From a checkpoint of a small mixture-of-experts model trained on Wikipedia.
Size: 10 layers, width 160, vocabulary 8192, 30.3M parameters.
Experts: 64 squared ReLU neurons an expert, 6 picks a token.
Training: a variant of Muon for the experts, 440M tokens, 6711 steps.
Below are experts of layer 7 (counted from 0) of a mixture-of-experts language model. Rows are named router (the router's row for the expert), up (a neuron's input weights, with its number) and show model dimensions 0-159. Each number is 200 + 40 x the weight over its row's rms, rounded and kept within 0 to 999.
Before each expert's rows: a language model's description of what the expert responds to; "gets" lists some tokens that make up at least twice as much of what it gets as of all text. This comes from a sample of Wikipedia text that the model never trained on. Tokens count by the router's weight.

# expert 61
It responds to: Colons after infobox or list labels (Capacity:, Location:, Students:), list-opening hyphens and table pipes in structured data.
gets: " |", "|", ":", "-", "=", " of"
router,206,152,203,204,134,162,154,203,213,267,219,159,296,167,228,247,203,295,125,187,189,142,218,130,166,124,202,266,203,182,208,241,234,155,206,164,232,232,161,270,209,222,192,194,178,247,207,178,141,177,183,176,186,257,121,169,226,226,256,180,186,174,190,179,239,162,202,218,197,228,223,210,285,292,183,195,190,182,141,262,214,192,201,178,250,166,269,233,142,189,183,168,165,168,166,194,175,169,150,204,153,209,202,199,191,204,256,266,175,203,216,202,151,171,186,175,173,260,233,161,168,166,213,219,153,111,166,253,141,207,154,279,214,176,229,209,165,133,189,280,226,168,193,122,259,185,246,141,188,231,256,202,220,252,214,238,226,258,134,189
up1,200,174,221,207,141,185,152,174,172,214,254,240,188,214,209,207,148,208,186,194,192,186,194,252,187,215,183,202,196,157,237,193,205,173,195,166,202,158,295,214,249,217,200,158,210,235,212,250,145,145,209,217,278,161,287,205,223,237,151,254,240,173,209,149,247,200,256,185,277,319,246,144,192,212,185,219,211,284,188,174,198,132,201,209,227,115,181,200,160,194,185,225,233,279,232,146,160,204,202,93,154,207,229,244,209,128,101,180,200,179,171,229,203,243,218,230,155,131,183,221,259,197,168,144,248,119,207,112,161,228,249,266,162,200,193,216,212,218,185,177,225,144,204,132,183,251,230,233,246,225,240,201,232,185,189,185,229,137,243,156
up2,266,231,260,216,163,173,143,149,216,253,234,114,244,122,178,218,223,244,166,162,202,164,192,152,188,226,162,234,266,199,224,188,174,162,201,211,216,172,173,183,257,194,221,125,178,169,247,247,303,271,175,222,225,204,199,169,224,157,184,202,195,187,193,228,161,220,202,199,268,178,210,220,210,169,217,196,245,231,194,240,245,152,204,148,267,267,180,216,165,174,158,235,172,124,218,213,256,200,145,155,109,144,184,159,238,122,122,192,203,248,189,236,194,254,87,237,130,226,218,279,199,206,149,165,208,201,186,160,160,175,207,169,205,184,208,171,287,159,141,192,188,265,155,173,179,252,240,238,213,216,237,191,218,236,203,261,247,234,165,231
up3,288,71,221,159,179,254,92,237,202,192,199,224,139,146,201,226,205,231,149,265,256,261,185,240,185,233,265,221,158,218,200,238,202,189,154,216,184,209,164,254,256,243,210,152,173,200,194,232,229,208,232,216,159,263,211,206,190,188,203,181,172,250,208,201,212,181,155,174,218,221,131,241,191,205,258,202,167,202,195,189,194,211,160,124,160,183,245,228,234,188,237,262,254,198,175,190,186,244,152,154,189,160,192,202,191,186,157,178,184,150,235,200,137,168,150,179,219,149,156,246,137,207,171,201,238,149,219,167,136,280,251,221,214,196,225,207,231,180,171,226,237,226,198,176,219,276,141,252,219,194,296,207,145,195,280,205,294,166,252,104
up4,191,169,192,152,55,175,184,169,200,190,161,182,188,124,224,195,236,187,218,109,258,195,194,206,198,217,242,214,201,185,239,183,173,115,244,159,187,158,161,245,235,247,238,209,181,185,199,148,256,223,200,185,183,192,213,173,276,204,210,181,206,208,186,180,243,262,189,131,268,179,200,230,158,231,187,173,193,216,226,208,182,232,258,261,245,151,270,191,237,178,191,187,177,195,174,172,248,100,155,231,226,149,173,193,243,202,171,170,179,249,169,163,198,183,175,326,195,206,181,217,218,236,189,274,241,178,191,185,218,193,133,180,99,189,213,224,179,188,170,265,191,240,121,134,241,224,111,97,235,174,223,207,236,175,207,237,232,251,228,244
up5,201,186,142,182,209,286,193,211,247,193,137,163,227,126,182,210,202,189,242,207,151,203,233,189,219,198,219,194,194,171,187,229,149,274,219,184,222,168,211,175,113,267,156,216,191,253,203,219,209,264,162,243,175,281,226,122,272,166,245,194,253,81,175,216,199,168,141,186,232,155,264,267,136,156,264,203,154,151,190,237,190,216,244,208,247,209,183,283,185,211,194,217,231,187,183,177,197,184,164,195,202,154,206,149,208,200,158,245,229,120,213,242,228,248,193,215,212,162,193,109,232,178,237,116,178,84,218,173,221,196,188,200,285,211,222,172,129,233,249,207,232,237,234,189,232,195,171,256,170,191,158,157,216,178,213,281,245,213,235,213
up6,204,251,166,233,190,180,215,216,139,151,197,182,123,160,150,201,181,174,229,153,244,119,201,200,112,186,238,237,261,179,237,194,190,124,193,194,161,201,107,266,226,253,165,177,204,203,157,203,211,268,65,206,198,222,188,236,223,255,247,177,253,204,213,196,189,151,250,254,194,175,209,267,179,229,270,182,217,185,244,159,249,240,200,183,245,134,306,208,239,208,272,177,200,208,265,136,208,168,168,188,248,182,204,224,199,178,151,171,168,143,226,251,208,247,233,224,166,223,217,187,238,209,257,222,193,152,201,154,240,187,199,178,179,138,166,155,202,173,198,250,201,205,147,166,266,192,235,223,183,236,221,223,209,208,242,137,175,288,105,204

# expert 39
It responds to: Field names in infobox lists after a dash or pipe, e.g. Born, Died, Location, Status, Genus, Spouse, Religion.
gets: "\n", " Born", "-", "|", "  ", " Country"
router,185,208,267,221,141,254,180,154,242,255,157,208,234,166,106,239,240,216,170,201,159,205,180,148,184,233,182,228,229,160,178,225,153,231,247,206,193,206,168,205,196,185,255,178,172,227,269,193,167,222,196,160,190,217,191,165,251,247,153,226,245,148,215,138,270,222,170,290,178,88,227,226,236,288,244,217,126,217,213,277,225,202,142,176,207,143,212,231,172,208,192,157,213,184,186,220,231,218,139,150,194,274,296,195,213,195,183,180,215,158,220,188,154,228,197,144,238,228,252,177,195,173,236,202,181,216,170,260,209,226,125,182,150,142,194,213,253,178,90,217,214,131,193,158,258,195,192,139,227,238,219,121,199,179,182,267,222,252,221,244
up10,204,156,286,257,115,213,161,203,281,192,166,206,140,247,251,212,264,199,126,284,202,213,211,178,188,181,239,192,226,141,190,240,135,160,133,140,199,195,286,220,151,230,134,234,215,135,195,239,167,213,178,233,246,178,186,130,258,224,206,199,306,195,201,223,133,179,232,233,238,122,187,144,125,205,217,218,189,220,265,229,204,216,225,196,279,195,139,164,188,204,222,200,211,192,197,195,169,285,182,204,216,172,207,205,122,260,242,223,168,237,161,217,220,185,246,193,276,203,202,167,185,220,208,182,164,190,182,218,245,152,194,194,222,178,215,120,227,177,237,193,148,228,144,189,177,235,161,146,154,269,207,157,206,153,157,277,230,214,195,225
up11,215,229,234,193,136,269,190,319,212,159,180,206,164,228,192,205,188,170,226,198,207,182,215,117,196,198,186,264,203,209,237,287,108,261,244,199,169,175,206,180,227,168,130,235,259,163,227,180,241,197,165,258,204,231,189,206,247,198,223,181,203,181,207,187,194,181,258,219,144,210,216,243,190,244,188,210,176,162,222,222,142,268,169,177,166,146,210,217,197,207,241,292,200,153,245,215,152,145,232,259,238,228,180,198,276,207,126,148,209,147,227,193,230,217,153,222,181,222,243,180,204,176,131,172,189,111,188,194,262,214,180,182,197,113,201,141,196,230,281,225,209,184,223,244,232,170,217,217,109,201,148,107,113,158,174,227,232,136,243,230
up12,225,267,252,185,201,164,213,203,98,238,134,228,158,277,243,211,254,242,185,107,245,193,190,168,154,186,207,244,119,193,185,160,194,162,153,143,156,230,211,236,242,213,185,166,201,221,256,200,230,166,199,285,207,153,227,196,157,153,186,227,299,234,246,171,219,197,192,247,190,196,241,215,194,270,218,194,106,206,227,173,245,242,144,212,249,166,194,287,238,173,255,269,194,200,129,144,212,220,195,139,215,165,147,172,223,258,253,246,273,133,163,218,182,276,206,185,200,237,179,221,205,180,227,205,181,159,223,168,213,179,153,193,230,167,186,184,141,185,113,182,187,184,164,234,250,184,187,248,197,159,178,255,219,236,226,158,259,153,220,184
up13,205,206,250,139,196,290,148,189,146,194,134,165,99,218,218,208,165,239,147,185,165,248,205,185,107,196,189,188,192,188,178,225,101,196,174,188,231,226,231,243,192,211,185,239,166,209,238,202,201,246,209,240,277,122,250,222,240,206,199,174,251,117,224,193,214,229,212,194,211,118,181,205,226,234,209,216,143,161,220,269,182,231,182,164,129,184,209,247,205,232,189,152,141,141,210,150,253,205,199,193,227,218,217,149,193,189,144,252,279,184,202,157,196,183,228,174,287,296,219,179,269,273,258,266,181,225,134,261,191,232,170,266,171,221,264,166,200,200,214,222,231,200,176,141,281,149,215,186,211,202,160,162,202,169,216,200,203,178,162,253
up14,169,158,189,205,160,241,125,135,247,190,213,222,228,158,175,214,234,215,254,252,194,191,158,149,283,297,204,268,149,215,190,198,154,278,251,154,251,230,246,181,253,238,232,247,185,268,235,206,171,212,204,229,185,121,228,184,241,202,210,161,183,181,215,164,199,217,180,227,201,208,216,230,155,217,207,158,187,225,214,240,222,156,215,200,195,159,264,162,220,226,244,178,155,232,168,199,180,192,147,198,138,210,252,119,170,176,245,243,138,162,248,190,217,227,239,217,191,204,183,243,193,210,157,46,171,248,237,292,197,192,123,148,196,182,170,258,144,143,146,192,246,178,289,210,156,254,230,226,189,141,201,163,235,207,196,181,261,183,212,188
up15,205,177,237,241,160,213,135,230,213,234,150,199,156,178,195,227,217,206,243,201,203,170,130,186,204,140,169,165,233,206,246,212,181,302,187,155,186,141,157,187,208,295,178,208,271,206,254,273,204,242,175,193,233,217,175,225,164,163,108,146,187,228,270,185,232,244,185,147,171,166,139,252,182,181,187,260,178,277,199,225,241,183,193,217,297,140,158,219,272,216,223,167,222,165,164,176,218,207,222,236,243,259,158,150,211,216,210,218,214,159,200,173,121,260,208,207,231,209,237,144,139,159,208,156,217,154,129,198,190,207,132,253,208,202,221,249,180,242,242,268,255,212,227,198,202,92,220,208,235,253,100,196,209,188,147,193,225,202,221,168

# expert 37
It responds to: Pipes in table header rows (No. | Title, Place | Name), prepositions like of, in, as, and colons after infobox labels.
gets: " |", " of", "|", " in", "-", ":"
router,236,131,248,230,158,178,186,131,214,261,185,181,263,232,266,247,220,293,177,226,190,200,215,124,211,165,216,264,225,117,222,267,157,223,195,98,247,232,176,260,224,215,202,189,190,239,230,187,155,154,219,158,154,240,150,193,204,186,179,164,173,208,160,212,243,194,183,247,175,199,183,246,268,228,205,180,178,174,143,231,222,272,166,206,253,150,243,239,144,188,173,155,257,149,182,156,211,217,182,205,160,195,235,233,168,235,244,243,206,149,246,215,142,198,191,156,160,271,171,201,209,182,179,165,157,199,166,254,111,247,196,240,157,189,180,184,203,121,195,207,209,153,212,167,267,207,320,107,231,204,214,165,185,215,163,207,206,276,165,192
up0,183,180,207,177,201,190,156,182,167,203,191,123,202,183,242,134,169,175,182,202,203,172,196,213,171,222,180,231,192,219,249,268,195,123,186,197,225,246,159,315,255,216,264,266,145,206,205,207,249,182,208,205,205,283,201,188,178,261,165,199,198,187,303,132,213,279,234,174,158,257,181,161,179,165,165,274,198,161,209,237,198,175,183,187,193,159,287,178,227,235,222,235,169,182,179,189,178,192,249,151,191,270,173,215,196,153,43,162,218,217,169,205,232,200,198,206,216,199,188,201,92,164,223,177,253,191,181,213,245,308,253,240,180,158,217,193,115,220,240,188,174,179,213,199,261,260,222,175,198,207,219,234,193,160,159,237,230,206,174,125
up1,289,223,147,228,140,271,205,278,221,157,228,236,218,185,199,199,242,140,153,232,201,121,159,195,287,176,204,286,220,219,235,279,134,239,211,168,207,162,229,212,198,234,183,151,244,188,155,168,189,191,220,198,206,214,138,178,225,191,213,189,265,211,170,116,183,188,174,182,214,163,161,219,107,221,250,172,193,172,155,201,208,214,163,201,212,185,253,214,205,202,214,153,191,167,148,162,185,242,238,190,189,188,180,183,235,154,217,220,241,227,245,184,265,191,265,217,226,194,142,164,284,166,197,200,143,169,172,158,178,270,165,194,173,161,149,218,258,245,221,173,142,126,211,170,302,185,206,109,236,237,194,113,227,247,282,234,249,220,183,170
up2,204,224,152,143,211,166,269,154,277,210,183,203,204,174,136,186,188,233,194,129,189,197,248,158,192,226,253,265,209,155,199,293,162,184,132,136,231,195,223,271,193,194,234,195,148,168,165,172,174,268,233,205,166,274,248,250,162,242,243,195,170,178,215,215,225,175,236,182,250,227,210,263,145,248,207,150,164,244,268,141,167,189,238,259,205,234,155,233,203,171,148,230,234,200,185,212,199,155,217,204,200,148,230,196,269,152,201,223,196,129,210,157,238,160,167,239,241,265,192,147,210,176,188,202,242,169,206,199,198,228,143,190,173,132,103,128,285,185,243,219,229,126,152,223,212,228,178,246,223,242,175,152,246,211,132,221,130,247,167,226
up3,213,203,192,252,229,208,208,220,153,158,251,257,168,178,154,227,192,193,226,215,181,215,216,151,152,149,169,171,203,206,256,181,244,176,146,203,147,197,252,223,268,208,248,255,136,226,167,261,192,251,219,188,177,239,134,257,265,164,196,128,237,186,180,143,276,186,145,188,251,142,207,213,196,211,156,191,183,185,101,167,205,229,213,231,183,90,243,135,295,180,164,249,226,216,195,169,216,239,161,116,257,151,197,182,169,176,135,213,223,215,207,140,216,170,219,178,183,253,181,239,191,241,224,210,283,171,223,250,162,286,211,243,173,181,179,226,218,183,220,214,227,197,220,199,235,137,221,146,217,156,218,231,66,258,179,212,205,170,213,162
up4,175,205,201,195,178,272,165,194,232,172,178,157,242,202,238,132,187,276,172,208,201,190,232,184,228,139,143,179,204,210,211,250,163,189,165,188,355,225,195,232,256,228,209,206,282,253,134,189,218,226,156,177,172,211,87,200,201,167,161,156,189,193,176,267,221,186,246,192,183,271,228,188,252,183,110,187,161,215,202,216,177,190,263,220,215,199,205,197,96,160,249,224,214,127,261,243,142,130,198,158,218,194,179,221,189,172,191,147,97,188,190,224,149,160,220,180,188,270,199,224,160,184,264,209,183,190,244,171,219,237,215,149,272,192,215,114,211,237,227,187,170,229,207,206,133,215,250,219,165,178,219,223,212,163,150,203,153,256,220,244
up5,202,157,230,166,182,216,132,203,181,171,175,215,201,243,187,182,239,230,218,222,210,235,174,160,189,122,211,179,165,204,151,155,177,258,194,181,308,211,157,176,182,207,245,205,191,180,202,211,157,245,236,169,154,223,205,197,227,265,236,229,237,156,177,143,178,194,196,198,179,266,192,206,196,185,256,217,243,199,213,201,278,241,206,201,220,154,146,322,225,217,228,264,174,176,183,197,233,207,201,217,221,209,226,211,236,126,201,282,184,237,270,201,184,140,173,209,259,184,212,132,165,150,182,240,234,188,177,195,172,252,177,238,166,162,180,219,192,154,293,200,185,251,153,147,245,221,72,184,256,198,244,140,119,147,173,312,150,271,161,166

# expert 38
It responds to: Digits and capital letters inside identifiers, chemical formulas, catalogue numbers and chess moves, as in C24H31N3O2, NP_0010, KH-8.
gets: "2", "-", "4", "3", "6", "8"
router,233,159,232,307,152,182,200,152,171,197,199,185,227,194,163,246,228,197,114,215,162,171,192,147,185,192,202,134,217,120,250,216,204,246,175,167,263,191,210,264,213,216,183,158,120,266,220,203,199,152,224,186,175,232,149,158,276,202,196,207,192,176,192,157,241,213,255,220,163,215,242,237,246,217,233,189,238,242,138,280,224,264,171,176,203,162,185,258,191,214,103,254,170,114,178,190,161,165,245,157,196,290,250,239,151,262,228,227,226,189,160,195,206,165,166,166,241,268,226,207,145,196,186,215,190,168,194,240,214,234,163,205,162,196,195,200,225,187,178,135,207,155,123,184,245,224,220,86,254,221,272,223,160,212,160,194,201,281,184,230
up0,249,197,140,132,181,176,178,258,208,152,230,220,222,281,140,176,129,228,140,200,163,275,199,274,223,224,194,155,196,190,262,224,197,319,250,195,201,225,158,187,199,167,145,201,201,254,212,192,308,206,217,193,140,165,265,97,220,271,194,187,223,160,194,191,207,232,177,146,187,186,205,184,201,127,267,229,234,252,151,231,283,144,234,132,260,186,188,205,196,234,249,206,235,190,190,229,209,126,195,139,158,237,237,160,164,258,241,215,203,181,206,194,224,194,226,212,194,216,203,237,234,169,193,166,258,200,151,200,228,192,132,271,205,175,212,189,174,188,154,126,204,201,243,163,224,255,162,243,291,222,174,230,184,167,234,182,162,157,192,220
up1,213,247,133,244,160,202,207,175,170,246,216,219,171,200,240,161,130,210,146,182,161,208,158,166,172,243,178,200,227,221,225,223,224,202,136,291,170,220,203,155,206,255,215,162,159,173,207,100,172,128,214,218,244,213,145,238,194,316,169,244,202,183,292,201,144,227,189,223,100,229,177,222,261,242,226,137,177,196,181,195,189,209,171,127,146,220,197,216,203,176,235,231,176,178,191,223,216,222,255,190,226,275,118,140,176,232,248,176,264,253,256,258,168,166,185,225,217,220,206,224,160,210,213,155,224,219,231,176,192,173,136,208,127,128,160,186,199,239,266,215,204,175,166,282,210,244,234,183,111,204,202,128,206,212,166,259,251,178,212,211
up2,297,134,177,173,190,189,195,228,218,207,201,150,120,209,182,206,186,238,167,209,161,224,228,200,196,226,206,169,164,208,182,244,162,155,238,198,249,250,237,168,199,96,249,165,172,280,190,166,234,152,206,197,154,210,159,212,203,151,160,226,182,171,215,210,196,185,222,165,176,201,130,226,234,237,221,155,188,227,170,267,283,263,81,170,258,239,277,241,264,245,200,259,225,211,198,235,209,168,212,214,200,164,221,207,189,199,187,157,172,162,159,170,228,130,214,221,274,280,164,270,160,169,108,207,212,219,210,213,282,219,282,159,171,201,236,217,167,194,213,159,150,203,154,270,149,185,250,200,263,208,197,196,227,130,208,161,263,150,224,180
up3,237,228,229,160,116,149,211,212,254,174,205,211,188,164,267,228,149,263,211,212,275,196,132,180,252,217,194,176,230,217,136,170,203,229,156,159,233,116,190,193,227,123,227,205,163,216,208,242,209,199,193,208,209,166,221,183,235,164,182,226,211,172,210,151,193,188,184,220,226,149,106,185,229,199,226,215,251,146,268,234,234,238,244,195,211,207,188,177,157,216,225,191,143,261,246,169,252,204,235,202,197,198,156,173,148,158,190,199,264,190,337,192,241,143,208,212,231,241,126,165,200,233,165,252,149,169,195,154,205,212,119,248,234,152,131,224,291,178,272,192,271,175,152,212,262,259,172,201,208,182,227,154,254,164,151,162,244,164,229,261
up4,256,217,211,199,120,206,178,299,194,131,179,163,199,199,179,231,223,153,186,127,211,175,210,201,172,200,235,171,182,210,258,234,175,246,223,208,171,160,192,178,186,154,142,168,151,230,227,216,235,149,132,215,200,164,143,199,240,214,167,189,189,213,161,197,255,205,219,221,183,201,176,213,268,240,165,123,212,201,223,284,202,194,220,138,214,163,260,91,224,189,201,261,213,213,212,199,185,143,192,262,174,153,186,222,147,167,217,197,131,183,182,151,225,224,282,225,175,275,244,163,200,124,243,212,251,125,108,190,202,274,200,179,180,159,212,158,251,178,211,241,207,227,246,126,293,248,224,250,226,275,218,209,186,180,211,175,282,226,134,177
up5,214,187,204,203,166,144,184,234,177,222,187,205,190,232,231,227,192,226,122,154,188,205,188,178,206,196,243,114,218,169,192,235,177,195,183,155,181,275,209,204,179,160,243,162,264,214,246,231,225,200,147,160,207,148,250,265,235,190,131,204,215,174,267,237,160,256,175,138,216,223,238,196,241,235,270,140,136,301,227,247,197,169,183,214,231,187,256,156,170,161,168,162,144,123,170,130,148,144,170,204,284,240,221,203,223,240,198,246,143,157,216,165,238,229,64,189,167,225,201,188,201,252,233,207,153,216,185,197,191,185,166,247,111,176,182,209,202,163,250,198,181,173,266,228,211,248,224,235,218,248,213,220,96,183,199,262,219,259,180,149

# expert 50
It responds to: Standalone capitals, Roman numerals and abbreviations in codes, coordinates and tables, such as grade II, N in 54°10′N, DF, FM.
gets: " A", "A", "N", " I", " |", ")"
router,213,195,264,226,119,232,140,220,171,246,203,159,274,154,125,219,214,259,133,183,206,156,210,127,163,211,197,166,175,192,202,220,165,237,184,167,204,194,209,208,247,196,183,167,189,268,264,136,154,195,198,94,177,215,116,198,283,251,208,207,144,185,257,256,256,153,197,199,164,198,229,212,207,220,220,175,165,199,108,189,236,260,187,231,218,199,229,257,202,150,142,199,195,152,165,179,180,133,243,180,206,252,235,178,168,234,234,280,179,197,246,134,131,163,192,156,219,217,230,157,197,180,182,217,275,206,183,170,196,252,182,229,171,153,173,202,231,178,200,210,220,214,163,180,242,202,286,202,221,249,288,210,167,167,139,252,219,291,170,261
up0,246,165,188,230,165,199,174,191,226,226,183,123,281,210,203,214,227,144,179,214,266,210,171,196,215,253,205,285,169,174,213,158,218,157,178,217,216,268,185,280,164,188,235,161,211,227,172,211,262,186,209,229,188,170,214,254,259,209,270,180,208,191,192,185,179,206,138,242,257,260,170,187,200,143,209,241,173,200,164,123,229,222,226,234,203,194,124,222,115,179,214,214,191,172,184,149,210,210,208,192,184,231,245,141,222,247,227,251,212,175,144,217,157,154,202,152,228,255,155,132,190,236,260,221,157,232,163,218,175,220,100,211,202,136,187,170,295,169,167,115,216,193,249,208,172,173,150,297,245,115,171,208,284,243,197,126,138,216,199,220
up1,220,185,209,166,175,249,139,222,185,194,197,155,197,260,219,218,234,245,95,182,177,205,93,192,135,244,114,153,194,222,181,243,168,189,210,243,209,184,193,181,232,229,140,240,247,257,246,196,208,248,177,169,242,274,229,266,192,227,247,177,214,188,221,161,178,100,201,240,217,174,227,196,204,237,198,226,217,170,186,225,191,187,217,193,255,269,237,252,191,173,211,197,216,117,227,232,164,172,247,237,240,235,243,217,200,172,137,145,165,238,179,189,256,165,147,183,207,175,164,118,285,144,158,207,177,200,165,196,185,128,170,179,190,215,224,247,254,196,150,168,219,240,196,134,156,140,256,224,139,288,243,162,216,165,292,230,161,213,166,247
up2,158,204,189,187,285,159,172,180,141,135,188,191,188,196,136,252,175,200,153,211,230,201,237,189,194,216,240,215,199,167,203,188,205,235,249,187,164,223,199,212,186,68,171,162,173,257,196,225,222,172,212,262,192,96,180,176,212,200,121,249,217,186,240,216,236,175,291,171,189,236,132,197,252,234,249,179,165,260,240,165,207,184,210,201,248,234,187,206,298,173,170,178,183,303,133,150,215,147,224,204,186,230,167,237,248,209,234,206,189,184,139,195,157,220,211,248,187,143,174,208,217,183,250,161,244,208,120,186,149,243,87,207,263,182,248,176,199,147,247,155,182,252,132,197,284,209,224,227,185,234,198,232,248,210,162,194,205,260,241,178
up3,127,253,236,193,176,158,202,219,204,192,184,250,204,97,243,261,173,225,132,186,201,201,173,186,142,189,231,287,231,106,199,199,216,203,246,229,155,164,171,138,177,218,230,205,159,220,165,208,256,213,98,128,219,213,225,166,190,208,162,202,287,225,176,294,189,267,219,183,201,199,162,223,124,117,221,232,290,204,200,172,218,224,197,213,233,213,176,175,229,224,170,152,226,205,190,219,183,180,182,237,172,238,152,202,277,228,190,222,189,189,179,161,164,191,180,276,236,206,153,145,244,187,251,131,187,232,193,183,126,217,160,261,201,207,137,196,177,255,216,190,264,200,152,192,261,158,200,304,139,199,221,217,192,186,239,218,204,198,193,299
up4,278,144,118,184,213,252,160,202,219,238,213,264,174,111,169,179,220,186,123,132,160,220,187,262,177,221,220,203,192,163,212,261,181,203,179,191,244,178,109,206,249,180,210,180,172,170,167,259,168,189,241,209,167,207,157,184,236,230,218,279,158,205,186,203,135,195,187,193,276,200,195,183,189,219,219,177,207,223,142,175,230,139,144,230,209,193,289,174,211,229,250,227,185,119,238,234,195,226,165,164,248,220,109,195,183,243,124,226,215,200,127,227,241,217,240,176,203,216,286,263,153,141,185,195,212,114,236,140,249,239,279,222,208,171,208,208,158,193,253,221,228,202,231,181,208,168,180,185,151,254,187,178,227,280,176,172,254,156,167,269
up5,174,199,186,230,165,251,203,222,162,225,199,208,117,207,252,242,187,200,185,153,192,205,190,240,180,223,160,320,200,217,198,178,192,189,159,240,178,196,199,166,213,239,174,229,246,155,180,167,246,215,201,288,317,143,247,185,207,138,211,216,242,202,242,193,222,221,163,177,248,221,261,202,255,183,294,168,184,199,222,168,190,217,181,231,208,199,234,168,163,139,120,158,220,184,269,270,175,149,215,188,215,188,280,202,183,172,154,202,216,204,172,136,205,237,179,203,219,258,308,163,202,210,168,202,169,97,202,210,171,166,171,204,228,191,248,153,226,231,166,161,212,230,171,218,180,191,211,239,130,146,178,215,205,262,190,150,147,173,242,355

# expert 52
It responds to: Open parentheses and word pieces in military, honours and foreign-name contexts, such as O in OBE, Ad in Admiral, Regiment, Brigade.
gets: " (", ")", "-", " I", " World", " War"
router,210,178,207,230,153,276,148,180,189,249,172,177,284,258,164,222,226,217,128,197,142,164,138,158,168,197,231,183,261,190,234,284,212,216,193,164,228,230,249,217,295,168,147,210,163,274,245,218,179,164,182,188,181,269,255,167,216,275,226,183,206,150,250,242,227,123,224,171,185,195,266,215,193,257,215,181,213,200,162,222,208,187,170,163,200,242,286,203,152,126,184,228,223,132,182,237,154,179,223,146,232,226,135,150,192,176,217,274,183,149,210,183,128,178,188,111,201,156,225,230,263,145,181,207,167,176,230,247,179,204,134,226,223,206,246,208,175,191,191,138,230,186,226,180,236,153,240,234,161,254,308,215,171,212,209,263,194,197,167,209
up0,149,203,180,246,126,167,201,246,188,176,108,195,226,128,200,147,226,196,167,188,148,194,202,185,182,201,206,170,260,195,228,235,178,172,184,153,243,164,245,202,190,208,232,201,187,277,214,162,209,141,203,175,107,205,220,192,222,297,181,206,208,136,256,238,178,265,168,164,179,211,116,184,179,168,251,177,317,198,250,175,209,198,227,191,179,185,195,178,209,188,241,190,220,152,178,139,216,206,213,179,230,218,258,184,240,166,192,210,183,150,235,151,238,266,203,196,197,137,160,118,290,256,212,218,230,174,178,206,207,241,138,230,187,150,236,269,181,203,243,229,292,219,193,165,227,122,247,265,137,179,203,154,199,254,157,234,290,262,230,229
up1,234,160,185,222,231,206,255,228,169,147,186,235,221,243,231,163,150,140,190,254,155,264,198,207,203,197,206,237,130,190,215,208,126,216,266,149,126,249,172,215,161,185,254,230,158,251,142,250,223,181,89,219,226,190,113,177,199,126,171,294,231,161,216,145,208,184,149,209,207,213,184,114,205,260,250,237,181,173,224,180,198,155,147,206,203,171,303,142,283,280,226,204,198,129,165,236,230,234,287,158,173,188,169,232,151,165,203,179,203,190,226,173,189,143,216,210,210,249,186,173,271,194,146,204,207,219,154,210,200,188,167,259,175,157,216,185,233,156,186,199,195,218,198,207,207,154,204,185,215,213,255,225,202,213,227,228,259,151,239,294
up2,180,239,236,147,173,165,214,190,254,186,286,278,239,183,247,223,228,251,189,248,206,226,208,183,161,201,271,228,216,181,175,167,252,290,209,261,167,256,262,284,217,213,185,242,198,201,173,223,205,192,221,201,149,205,147,228,180,201,220,171,196,167,191,198,210,225,125,174,200,138,236,181,188,156,241,163,196,107,161,220,193,203,199,176,209,120,268,218,168,242,199,206,197,124,166,268,199,281,136,217,171,217,186,284,161,259,226,218,220,154,169,128,171,128,149,185,240,219,198,162,198,136,181,222,230,218,195,161,220,219,183,171,148,250,135,181,203,223,183,181,245,187,250,198,231,229,190,156,220,171,197,178,217,284,216,187,202,76,177,92
up3,169,204,173,174,122,227,197,176,173,133,169,208,276,180,212,130,213,190,201,164,193,174,174,132,241,157,198,250,204,192,174,240,181,151,212,158,233,231,254,215,244,162,218,195,252,224,201,189,193,243,188,147,216,204,185,252,176,248,275,175,165,238,209,126,208,277,258,175,182,183,188,208,190,218,189,171,125,117,240,374,248,159,222,107,180,229,208,145,194,155,266,167,225,191,216,214,257,146,184,213,203,196,212,215,204,181,207,175,138,162,251,148,207,223,172,272,209,206,177,167,288,168,144,244,157,275,106,213,225,188,178,221,183,235,162,211,200,243,151,210,163,221,165,194,168,191,208,255,191,182,233,209,243,272,165,250,197,225,217,224
up4,181,184,216,137,189,214,160,170,206,113,214,167,218,243,198,182,199,240,260,234,167,263,170,250,251,167,201,258,233,173,208,261,291,255,122,148,235,194,222,171,264,225,165,252,210,232,243,170,184,144,216,172,149,105,265,228,218,189,196,115,268,184,203,187,268,187,211,163,240,139,174,141,157,129,180,236,161,170,215,186,187,218,222,209,189,219,199,211,265,249,226,195,191,231,280,235,246,221,129,180,205,225,195,131,250,160,245,188,222,205,192,184,149,150,211,169,264,196,262,198,222,230,203,184,136,239,206,209,190,296,148,201,264,148,240,213,191,157,185,147,199,242,149,137,256,137,199,181,162,275,190,229,185,194,200,170,190,153,168,195
up5,205,228,275,174,93,227,146,218,217,204,165,172,156,172,220,220,188,217,206,140,145,154,138,126,165,226,195,239,191,226,201,150,159,173,230,171,218,220,289,200,173,232,203,221,148,194,255,207,191,153,207,210,197,222,134,159,197,203,225,228,296,162,227,166,166,214,263,186,248,234,266,112,191,224,166,193,136,205,204,138,246,219,253,250,159,189,263,306,212,196,124,213,188,200,228,178,156,183,212,119,210,263,169,184,221,188,195,186,194,210,246,208,161,184,210,139,254,271,258,160,173,207,197,179,282,249,205,220,209,246,266,174,151,228,212,245,143,254,147,231,216,216,172,152,263,238,154,222,149,155,166,209,194,204,173,278,232,214,197,230